Weights of a small mixture-of-experts language model, trained from scratch on English Wikipedia: width 128, 3943 steps.
Below are experts of layer 3 (counted from 0) of a mixture-of-experts language model. Rows are named router (the router's row for the expert) and show model dimensions 0-63. Each number is 500 + 50 x the weight over its row's rms, rounded and kept within 0 to 999. Numbers have three digits each.
After each expert's rows: "comes after" lists some tokens at least twice as common just before its tokens as in all text; "mostly gets" lists some tokens that are sent to it at least half of the time. This comes from a sample of Wikipedia text that the model never trained on. Tokens count by the router's weight.

# expert 235
router:411561477510505437506479514521515515482509527511543539478492468527543462522480472520560500471482511432492426514461473513530456533485526530508455499374524472458531482391584458525517547406504610
comes after: " (", " \"", ".\n\n", "==", "\n\n", "==="
mostly gets: "T", "I", "A", "B", "E", "C"

# expert 226
router:515554437419523465591445434421460490515513471542596554474475414505459511479538531549583464558519576478446510480491515516511468523450529526556451444498414530464544537398520453546499530443569534
comes after: " |", "-", ",", ".", ":", ";"
mostly gets: " Sch", " Mc", " El", " Mil", " Dan", " Ba"

# expert 131
router:445543523541577469499491515485478480529502492554563525575453501463544540596509489596548418482511529449492524452513490527522466511470528549490448503409377458456463540499508534545555430524567580
comes after: " |\n", " a", " The", ")", "The", " ·"
mostly gets: " =\n\n", " under", " so", " spec", " var", " pl"

# expert 30
router:414469514514540555517465493515479555536494529524541424439460534505487559573504466564513403504545535448499515526520533504421535476505402541461364442497446499384481464418479462554493507438567508
comes after: " M", " V", " K", " H", " m", " N"
mostly gets: "int", " Love", " Notes", " Me", " Night", "unt"

# expert 123
router:442454523477567563538537494520499519501573433450471492457454445483501624466468436556530409513487543499428522476523466483452476503478547527538532491395434471450553475422553567551472435440500535
comes after: "1", "2", " |\n", "3", ")", "4"
mostly gets: " Mon", " ex", " vs", " Pos", " Los", " happen"

# expert 92
router:441518438494496434602495466532533533513577556462581505482477505442473563502516536506617387488573535447438529449522554486467422435427522532528473447519438436426496556440540528448555449499631516
comes after: " the", " to", " a", "'s", " and", " his"
mostly gets: " film", " dep", " led", " pl", " prot", " design"

# expert 18
router:394412556427544491582480456503487544491500511481477459424508455410497597504571459484583471458612526430415545555478462505432449550499517521492488487452455515389512497342456517478442548454501546
comes after: " he", " was", " and", " to", " who", " they"
mostly gets: " would", " w", " will", " did", " could", " took"

# expert 182
router:489560485498551558561522423483517480410520532509488549482462471439499543489519513532638468479595564499488507484599489550397463476529538484540533552427453475427505578442552535538514479464596464
comes after: ",", " abs", " d", "4", "2", "),"
mostly gets: " but", " ab", " age", " or", " int", " −"

# expert 214
router:374467534467466577582485455416462500513500501445495456422437512472527510521517518494499424506605510416489513536503493488459535560471541561511422557513489413380545523391564428484487452512566629
comes after: ".\n\n", " he", " and", " He", " |\n\n", " to"
mostly gets: "===", "==", "′", " won", " based", " played"

# expert 8
router:418566491463513577512490461517532497517484507446477572446452521554471615495537528458555416436558482420548493502485474510482517509485533531557391488483490482497606545412550512523493446426573629
comes after: ".\n\n", " |\n", " |\n\n", "\n\n", "==\n", "|"
mostly gets: "===", "==", " \"", "====", " (\"", " several"

# expert 176
router:353491540415522551544509411496488534499466510550508546466471443574516556568526530475547460529559510451430497481548439529468490465487492548557441579539439521485525470400520506435569488471558579
comes after: ".\n\n", " K", "\n", " |\n\n", " G", " R"
mostly gets: "==", "===", " (\"", " hy", " von", " "

# expert 2
router:460476453422503439541545485444482544398436506552625449479539491531567550498581445502549469472482484492498481508508491519490544566483537552538376491429431468445528507431559495513523513531562608
comes after: " the", " United", " his", " The", " Air", "'s"
mostly gets: " government", " States", " President", " Army", " members", "ians"

# expert 108
router:409522502507537508518529431512548423550486467472548490554426514532473503606513474489582448451571539475517444509501478575440454500426570553520506520555461502457504458432569537546434514481533571
comes after: " |", "-", " the", ",", ":", " ("
mostly gets: " P", " p", " T", " H", " M", " S"

# expert 59
router:394528510481551500525467474483454495466476544488553501450499508389522597491430483557513408438439459412444472445520566518517484505499488518462377509521369397436500587428566543532515422498527571
comes after: " the", " was", " The", " also", "The", " is"
mostly gets: " album", " found", " released", " following", " held", " published"

# expert 206
router:463502491479538544525493398505538527428437524479553480542517467491483563565458529452517446508496533475468479530534531473478533459513538459516507532429396504407544504322485539574457469504570514
comes after: " C", "C", " c", " F", " L", "c"
mostly gets: "anc", " Commission", " ind", " Corn", "ounc", " Council"

# expert 225
router:405520452458440621505509409385514561509482506475476492555465465436528555547479536614566469486519503479547551488576431579456518471463572516570466512482367458451534586431558454515504520486623519
comes after: ",", ".", " and", " where", "s", "),"
mostly gets: " which", " and", " who", " she", " he", " they"

# expert 205
router:372455493471472495546609542378504533432427495493587494474517576499544476550535494585568393468451560469470471521443462528461506477505510525493451522457442497525534545390556547481485475492536489
comes after: ".", " (", ".\n\n", "-", " United", " the"
mostly gets: " Air", " Mar", " United", " As", " When", " Re"

# expert 76
router:492474494507618476530551488426526528478460482495519540478483460486508600556527544599501357449585585452445456516555453577465499426490508557540475461452438451441458508452556470522466499483480599
comes after: " |", "-", ":", "|", " \"", ";"
mostly gets: " All", " We", " Inter", " Re", " Gre", " With"

# expert 215
router:463456454481492439608511421396482469521432540567564566471479472514466588559491520553484415522502529511459569493488503528451522482485498499499470512488522550442579490451520478571541425480506525
comes after: " the", ":", "-", " and", " of", " as"
mostly gets: " Har", " Bar", " well", " water", " Car", " Ram"

# expert 40
router:485511501500521454600483469431559482480494514511554516390540441528465598522548501580577451465474560406475539540483479470507429506490501502492455526406492479395460535452559457478464476486497624
comes after: " |", "-", ";", " \"", " (", ":"
mostly gets: " G", " C", " M", " B", " R", " Y"

# expert 106
router:398555514422471567555505456437516498523540488485444577464484510528514532563529455476531403466587524480461468471473499462443450465519532575502430473440462560370512566485544501436545515465505530
comes after: " |", "0", "1", "2", " /", "3"
mostly gets: " c", " Slov", "f", " Glas", "lov", "c"

# expert 194
router:392516526540488476613509486510530489444531456491533416511410530454500553521516481457556450429544542472475463556519511541505485576498504528510507456409366513418535576405540484507515438431460536
comes after: " |", " in", ",", " the", ";", ":"
mostly gets: "umber", "ound", " first", " "

# expert 138
router:374511500402522404521513467384523555502441429486481516533495497573495554531537473444548456450511542496500563546468474465472571467512490518459483466445391435376503546433567480571534470433546558
comes after: " ", " (", "°", ":", "10", " $"
mostly gets: " three", " Years", " two", " minutes", " five", " Goals"

# expert 219
router:505478504505539478542546493503426452478540549516547443448503550482541597565516504572534501479568579497447480447545524600413541437483488557503416483541392537439512508397515479540479457408558538
comes after: " the", " a", " his", "'s", " m", " and"
mostly gets: " album", " own", " band", " design", " view", " show"

# expert 94
router:466533510458495619570554444503456503519478459463471530477470417524522566507529469570626372469547587395499575516566516533494525592476472483497423484485414485449527516399487520538491470546524552
comes after: " ", "–", "|", " (", ";", "20"
mostly gets: " Animalia", " Spr", ";\n\n", "|---|---|\n", " attempted", " bre"

# expert 229
router:456534432522477517442469489487486536470478466499541504536455510560526571561543488451529539463502582405509508496481470450464583568501446485485416568438405568372463452430570484574496406457587534
comes after: "20", "19", "18", "17", "15", "16"
mostly gets: "ism", " century", " role", "ness", "?", " election"

# expert 121
router:374471405421463455521552390441558498440449459551534455447548513466490497516529525522517479474490559384434524508485502494448535472490552493540397481545483480462496563384563479533560520361562588
comes after: " the", " a", "-", " and", " his", " was"
mostly gets: " then", " former", " later", " wife", " Northern", " Genus"

# expert 223
router:411490456398457456535523419410539498522502516528565492473475406431536590536500486523549426458441495512509559541480472519495545443440593491436417503513345498425524556450480473540449491440510549
comes after: " the", " a", " The", " of", " his", " their"
mostly gets: " other", " same", " many", " these", " several", " two"

# expert 199
router:469408462467508560533489445476473574506442462483552516517464547451500543542532461481575449486512599466581536552521504468501544489536536470469404492444372526406470567437556456530473487413594480
comes after: "-", "\n", " |\n", " •", ")\n", " Total"
mostly gets: " •", "′", "″E", " Website", " maint", " Density"

# expert 153
router:405609507485492542495578505481489606508492521510511478518480456466450644521527494482661447455542576488539489513571547447485495512444486509487496480482498479393507521397518486558517445492556506
comes after: " |", " ", "|", "-", "20", " |\n\n"
mostly gets: " Democratic", " due", " Republican", " election", " Votes", " Liberal"

# expert 24
router:476482532519546528520529457520578569491484484453538511464530479532442650526487480583567376504502560453461514429468430514469565519454502510516383478458429536426541586411454498526534507472468605
comes after: " the", " a", " his", "'s", " and", " as"
mostly gets: " more", " most", " long", " top", " early", " still"

# expert 158
router:356521467498454458503516516474482509498493485480483474439432457496508571489494452524500400545493542392434509458510468512514492463536594451552409430436441501483514512403570553514513439409523610
comes after: " ", " New", "–", "19", "20", " North"
mostly gets: " York", " end", "burg", " Mexico", "ner", " again"

# expert 242
router:426511486481478419453558499472543518568482444445497467525511503555540592569504496506601425443461547501503533533524450504532519484559501535507400541495417481425554540471537536504470398385541522
comes after: " as", " is", " with", " of", " was", ","
mostly gets: " a", " during", " an", " within", " another", " During"

# expert 185
router:448437449460526522516541453483511534434455480459522488592558470547477550519456540529564470484473565488476447455470509525530511502552532539551385526524445439442612582504540572475484505395491536
comes after: " of", " in", " to", ".", " at", " for"
mostly gets: " the", "The", " The", " their", " its", " Their"

# expert 16
router:458461535467486586467560477445566534519423483538539465476464468523480546550499540544497466496580514507499522503514461579501489429517506490472457524471446515329510574381499511583541500518531571
comes after: ".", " C", " c", "c", " M", " m"
mostly gets: "urb", " arch", " Arch", " ac", " Barb", " Phylum"

# expert 99
router:455523469431420513495491416438495505490490487456495450549426435439495569538489484555537458506479575478436539452577443493362524465505562485522453544441405441420563579446568483508514552431556453
comes after: ",", "s", ")", "\"", " more", "),"
mostly gets: " and", " or", " but", " than", " &", " rather"

# expert 51
router:456529449473506466450523421543568475504458430503532505452524556396535616482466495508575468521564583430471494572518462506496444562464476484509521469429428521451452545446505509499518471471553528
comes after: " a", " was", "-", " the", " an", " is"
mostly gets: " year", " same", " name", " Date", " Born", " time"

# expert 253
router:427512462435480516585528408458504468474486537483544561437479483511515468604507512473571373515518507484472517416433485557468475486423503574537470566488455449419528584397483479500492485451547583
comes after: " |", "|", ";", " |\n", " (", " /"
mostly gets: " pro", " trans", " #", " Pro", " Trans", " En"

# expert 186
router:422533526517485525507541460493522557540459491517549564385477485491521538580546498511559471491593598447426446411554460490502537493511499462501391529484411507409497539479549547473564500486534522
comes after: "19", "20", "18", "17", "6", " P"
mostly gets: "–", " ess", " start", " Aug", " Pap", "07"

# expert 139
router:480434491502543500574544493488485488560492462517504420458476503469441516519429516565572466501505593431484518496503459574534463501449485537525398502498390427483538515498546540527500369479499454
comes after: ":", " of", " in", "-", " on", "|"
mostly gets: " Coordinates", " every", "Population", " JPL", " Elevation", " Born"

# expert 69
router:428486428447503509499546430456461602450460502530510514477475514539480553545553519489572370487600545433557529521550498492411500491479503460478456567395513548468433546460520524473555504419553596
comes after: ".", " ", "–", " .", "00", "_{"
mostly gets: " %", " Votes", "*", "rah", " Pts", " IN"

# expert 65
router:415454451442490533520590447523489533486541542498547447450525523474465515516498446538587384564553559442459488472482524483538568460565520482555408457471425467492590487466609509476450483414513509
comes after: " of", ".", " in", " F", " to", " at"
mostly gets: " After", "After", " During", "On", " On", " before"

# expert 241
router:397548449506534468534581485432472481522536543487509549428467505459499526475471424537565436507517594493536484534476533496533475419525559516460498451460362506420562480392486536556490449502479605
comes after: ".\n\n", "==", "===", ".", "\n\n", " \""
mostly gets: "In", " Am", " At", "On", " According", "Th"

# expert 17
router:322523525470563412595514544453560540516543431465501472477563492507474542531566542480599481482477453518512501453501560515458479441472552448490512525495452475498497479411582555539478536448582617
comes after: " ", "–", " (", " −", " +", "10"
mostly gets: "|---|---|---|---|\n", " ed", "|---|---|---|\n", "Ind", ".C", "olit"

# expert 56
router:408485533496516484535561442469550500523508521478543567461457501497441540576509514542527400506502584551500521515478485487470440466454550461519448474505483505430600494398517524500423399459516453
comes after: " |", "-", ":", " the", " of", " in"
mostly gets: " Al", " New", " Sal", " Com", " Mil", " La"

# expert 55
router:487550445548506550547516503485571537528558549526548537435496463461535593503506527521509420505539554407537502495538491505484548549416577462467485562465496403481483566370459513527514430437527548
comes after: " a", " was", " the", " and", " an", "'s"
mostly gets: " later", " early", " dis", " cons", "″E", " res"

# expert 140
router:471512471491493462608468470454513486444555515546573399439405473569454523567465520509594445468573583497452396544513520493508557459450550551388463528479415504417566547454489438486539430475500564
comes after: " |", ";", ":", "|", "born", "=="
mostly gets: "See", " Win", " poss", " sugg", " influ", " See"

# expert 53
router:427499474549504575484441438473493488440526473433574488499469510507523539509525462531504430472611507488518479489478445477445385540532501587515424456503363498480530454436480536457492553417540561
comes after: " |", " the", " a", "|", ";", " The"
mostly gets: " t", " group", " tour", " des", " Air", " line"

# expert 57
router:449466507454572535563515464412496525506427470525584530550490519558461526567490517585530424511562551468475480526523492512483516558433511512516453547441456535467493470456464483490500387487579555
comes after: ".", "\n\n", ",", "|", "-", ":"
mostly gets: " It", " it", "=", " she", " her", " He"

# expert 45
router:388533411486549451549560458491482519546447527509476523493410527544470574461466492458601503477511538435542518570484514563501474541439524510491479486450418526386525535481548514571537511507558582
comes after: " ", "==", " (", "^{", " Party", " also"
mostly gets: "==\n", " ==\n", "″W", "″E", " Party", " ==\n\n"

# expert 112
router:433495455521457503467496445400598598556461467514536500455495446437528514496612467499615437439462535503536574513481417472421543441513505556476447504493512474448502539416550504491474434383574558
comes after: " ", " a", " and", " of", " an", " for"
mostly gets: " large", " several", " small", " various", " few", " professional"

# expert 204
router:403448442469555536524541514508509536520544525422586531469490469556517603475558423506546511464450483429470475458542469459490519499479492498449470472390491462469464509414545530536567470431483605
comes after: "20", "19", "–", "00", "18", "/"
mostly gets: " high", " ad", " million", " low", "F", "G"

# expert 88
router:393430421444519442550466487530481484519545497478470540496438501510481527535498513510541406449499550456462505528535505537521430457400567575517480494453406446482435587379520585573492400493480531
comes after: " |", "|", ":", ";", "″N", " in"
mostly gets: " comm", " Comm", " West", " contin", " sim", " North"

# expert 66
router:457536393454516568504525490452489539530478467604530548522507494454525537534497481499521492424489542479433484457518456464461470553474564586482407504509460476371521571391586531534546465466647593
comes after: "\n", " |\n", ")\n", ".\n", "==\n", "\n\n"
mostly gets: " including", " include", " like", "=", " includes", " Sir"

# expert 166
router:452493404495523477526557422400417463476574525527449495533422526455444621534506437524561492505527622537507509457508483524518409528460476573515456463388477442448501548456533561514476487532539583
comes after: " the", " a", " The", " high", "The", " National"
mostly gets: " City", " city", " government", " town", " election", " public"

# expert 168
router:355486486500481501662551523471499540512500499470515538500484509401517636500464476475499438498561549479458441531583544480442455543488507502477466481467435511479538497444523516495422477463552582
comes after: ".", ",", ".\n\n", "ed", "ing", "s"
mostly gets: " during", " On", "In", " for", "On", " In"

# expert 97
router:400478389480508521544495432488508604496433515578478473521552515534531585491546535493547441467587632497471518478506550489504500516520488477458477538522406524428441473410554542487481495555582581
comes after: "19", "20", "18", " ", "–", "17"
mostly gets: " respectively", " elections", "ropri", "04", "08", " %"

# expert 227
router:461469514472544542470496518402554529526445466471527490513522497450538561549550498555529415434479546472506591460554430522502549442479460480485399466484409509495497579453516534574542478426485569
comes after: "19", "20", "-", " a", "–", "/"
mostly gets: " three", " four", " two", " five", " six", " different"

# expert 156
router:392481451493524421550543439490520581511558522444490509541478464436533518552522555411584378524571496397445508476430509454463447464500495546482480488496416474406476469402562538523470466470512535
comes after: " ", " C", "%", "0", " JPL", " con"
mostly gets: " |\n", " sc", "|---|---|---|---|---|---|\n", "ordin", " comm", "isc"

# expert 220
router:471498453423505527553596528446448520566513469504506508461446475441437564510516419469547483570498599436436472540518433537479510515537487500503430512486472505425541514441581450523395439477592506
comes after: "\n", ")\n", " Born", " Website", " Coordinates", "\n\n"
mostly gets: " at", " near", "″N", " attended", " www", "="

# expert 172
router:403530522451558497502552489414583509536564486506499492510444519559511513570432533460525437519466550434510503443565465510484488539431571525465339546388417464463446517467515539493483442470560631
comes after: " |\n", "\n", ")\n", ";\n", ".\n", " cl"
mostly gets: "   ", "gen", "op", " mechan", " members", " Gen"

# expert 129
router:416473409495551462553494456467495530498468468507461497473510561530423580535482443547529425593549545417400501502535448489511550519498450552499498540508485527392531534355542537516572438450502516
comes after: " ", ".", " (", "′", "–", "°"
mostly gets: "30", "20", "50", "00", " Lyn", "10"

# expert 244
router:391524457543522473615547495507445491505496563538455512468470488515463610538510411580517449444507474446450529561505508523526494516488519527507405485461500518462490465421522455506538556412497539
comes after: " ", " (", "–", "20", " New", " as"
mostly gets: " well", " North", " now", " South", " Central", "-W"

# expert 23
router:457528414422559412490526518498530573488532495562501443470425469518503532493534535579575455508547547531442509502468577533518469471453533472520424491525459551420537518430517541505478456459507594
comes after: " |\n", " his", "|---|---|---|---|---|\n", "|---|---|---|---", "|---|---|---|---|\n", "|---|---|---|---|---|---|\n"
mostly gets: " own", " son", " design", " prov", "|---|---|---|---|---|\n", "ilit"

# expert 148
router:470475469463499494508476420420504603396585485451495481517522467541451584524607487541534437458560543428481462532530531496463448509514470449557422423403480482409505509457538520554487478425510649
comes after: " ", "–", " .", " $", "20", "3"
mostly gets: " football", " league", " team", " basketball", " quarter", " baseball"

# expert 197
router:410441519424553472634485519465535488457561542476484514515546524466559544575608507583600435500477553512504480564547479497509527427491626488474482547499447466451545511386534568540473490438567600
comes after: " |", " the", "-", ".", ":", " ("
mostly gets: " M", " dec", " prov", " Pr", " both", " inv"

# expert 151
router:440518468472474570481573555520490476489496494562482558474422480505506536576554455539498468477521607432443538500524431547397430528476491543512419511435436503390549570397543508535533424415503591
comes after: "\n", ")\n", ".\n", " |\n", "|", "==\n"
mostly gets: "-", ":\n", " te", " Grand", " De", " Le"

# expert 50
router:349517465521521512472496546507507528527482521530533589425475467403498602518563500520570462486497488541443518487417509540437481503527521469476413493445425525481594521433569539454513446416556542
comes after: " |\n", ")", "|---|---|---|---|\n", "|---|---|---|---|---|\n", "|---|---|---|---|---|---|---|---|\n", "22"
mostly gets: " any", " no", " each", " much", " without", "|---|---|---|---"

# expert 159
router:445443455480518498517495456520462533545510443538575526507482449469471495617473516563534482490494572462568446460440479490512531561520604577541469507505422431398578486456543522558487403413533534
comes after: " of", " in", ".", " for", " to", " at"
mostly gets: " his", " her", " its", " His", " their", " Her"

# expert 192
router:412472536527475607590555414474495473463467466488603499500420465479589550484480484555568444507593552469485486412522495484505511510456448524520488472434463517481544564481549461546528480530515527
comes after: ",", "|", " in", " In", " March", " August"
mostly gets: "-year", "–", " Ur", " aut", " Ins"

# expert 15
router:484466500438432474604486481436528588509517513507562460456433467463485602500562523482553491538495482438498507412525541524499486423507514482444479573364407500428481557412529572541544488452532559
comes after: " ", ".", "–", "00", "10", "^{"
mostly gets: "}", "]", " million", "-year", " equ", " electric"

# expert 128
router:408521524539474441591566466501453536517482456565516489503454493497482566579442465562558398455490543435501489480480455462484525481489520571515465449481491450424557472345545533524556402465532597
comes after: " ", " (", " s", " w", " S", " th"
mostly gets: " San", " mid", " late", " early", " Per", " South"

# expert 125
router:381518464472539454435440486495564471500570522465520526483468497507428563524536526525542426474526489472417497560536481517430454419464525542459400518445412526403542578376478489507501498470553495
comes after: " to", " and", " the", " a", " as", " not"
mostly gets: " more", " part", " fl", " use", " well", " support"

# expert 98
router:384418449448538578580565378539486478479552465556534518496431484502531567502463482514584456473540489409500440415567491544471503475522466505519445517503386501471476568475541522563526396475580542
comes after: ",", "1", "2", "3", "0", "6"
mostly gets: " Phylum", " Clade", "−", "–", " −", "_"

# expert 236
router:446512478469587484472500490448544498584431480509568476512507448496499532492527480504550449455563560391463489472482505565520465488499531482498471516491391528364505508400613545482509512475633551
comes after: "20", "19", " ", "18", "–", "17"
mostly gets: " St", " Genus", "St", " Species", "-St", " Occupations"

# expert 9
router:392448470445507428522550454503520501443445521463508482448510549534454602502477549509471459419561492488494497458507437576515437508515576494569487468430418485473520520394615515502550571458520592
comes after: " the", " World", " a", "th", " The", " National"
mostly gets: " University", " North", " city", " South", " League", " District"

# expert 187
router:461523443456495448576536458499451533484471505506523439453456425462503580508579473569480388516520478445493517496608533488523480537493472503532407495450486542444558499423526574469499445417598580
comes after: ",", " |", " in", " United", " New", " of"
mostly gets: " China", " London", " USA", " France", " Germany", " England"

# expert 217
router:465558484437489509565535463518511505491503449508491478533519463467435538518472448557622424465512571487482491470483419500437531575473507526532476484445434501452502522482514512547541504487586550
comes after: ",", " However", " stated", " said", " is", "ed"
mostly gets: " that", " which", " where", " when", " =\n\n", " but"

# expert 210
router:455478480473491502566495464429522429530449487517562489470523498520506534570441493541516412386530491480525497506481527500432431491556548601528460455484467499366562491442488461607499428466560542
comes after: " of", " |", ":", " the", "-", " in"
mostly gets: " Tr", " San", "See", " Ch", " Br", " Ter"

# expert 169
router:378589443490521434571571474411536546576452437493522525485474486451489595560518507480584464507497483427512498446513406517437483460472470493502461501553433454475489487437580564526517502454588610
comes after: " ", " (", "–", "10", " $", " +"
mostly gets: "1", "2", "4", "3", "6", "5"

# expert 7
router:464484560496542481479560509475559454454458501514489462494479505451468642516456494425544437495534550457439508512453480470499444471504515506483459495499364509467502558486494526553559397418596605
comes after: " the", " The", "The", "-", " a", ")."
mostly gets: " view", " version", "History", " story", " Length", " Genus"

# expert 71
router:488469448482541542531566484468499514457532498488582474505487486509488553558442481565590407465556545523490481495525497481481534493493457465560456515439444490476570471481583524495483407443491519
comes after: " of", " in", ".", " to", " at", " for"
mostly gets: " the", " The", " this", " This", " his", "The"

# expert 174
router:406497431478493535475511431486503554465551480490440548522462480452518622524518543492587422429483522469462492483487481470529422536526518526459433495427444437422483499410516466495511474404531497
comes after: " |\n", "\n", "===\n\n", " |\n\n", "==\n\n", " Result"
mostly gets: " Team", " held", " Best", " Position", "|", "Senior"

# expert 124
router:407560478526452500606591495427488517539471492462556422547485563512462588538488528498602437492449494402520515511554441523466480474541524554499506499477481407447527507480540537481499477430583524
comes after: " the", ".\n\n", "\n\n", " =\n\n", " |\n\n", " a"
mostly gets: " its", " National", "==", "=", " national", " British"

# expert 180
router:329504524458428572584515486459503489467497449472510549479468518556545550495486495503581444527489586507554458503479461554453491531513514554498443471434454506502506548436436491524523529499539556
comes after: " K", " B", " D", " T", " H", " G"
mostly gets: "uc", " Broad", "и", " Bel", " Or", "š"

# expert 3
router:406381550524534509546525475469495530517521494544501448501434498491496580422546465451477436507580571457521448479568444449437507498499556480514402538401414501490508521395535531497492521464531543
comes after: "\n", "0", ")", ")\n", "1", "2"
mostly gets: " UTC", " Density", "′", " sold", " Iran", " CH"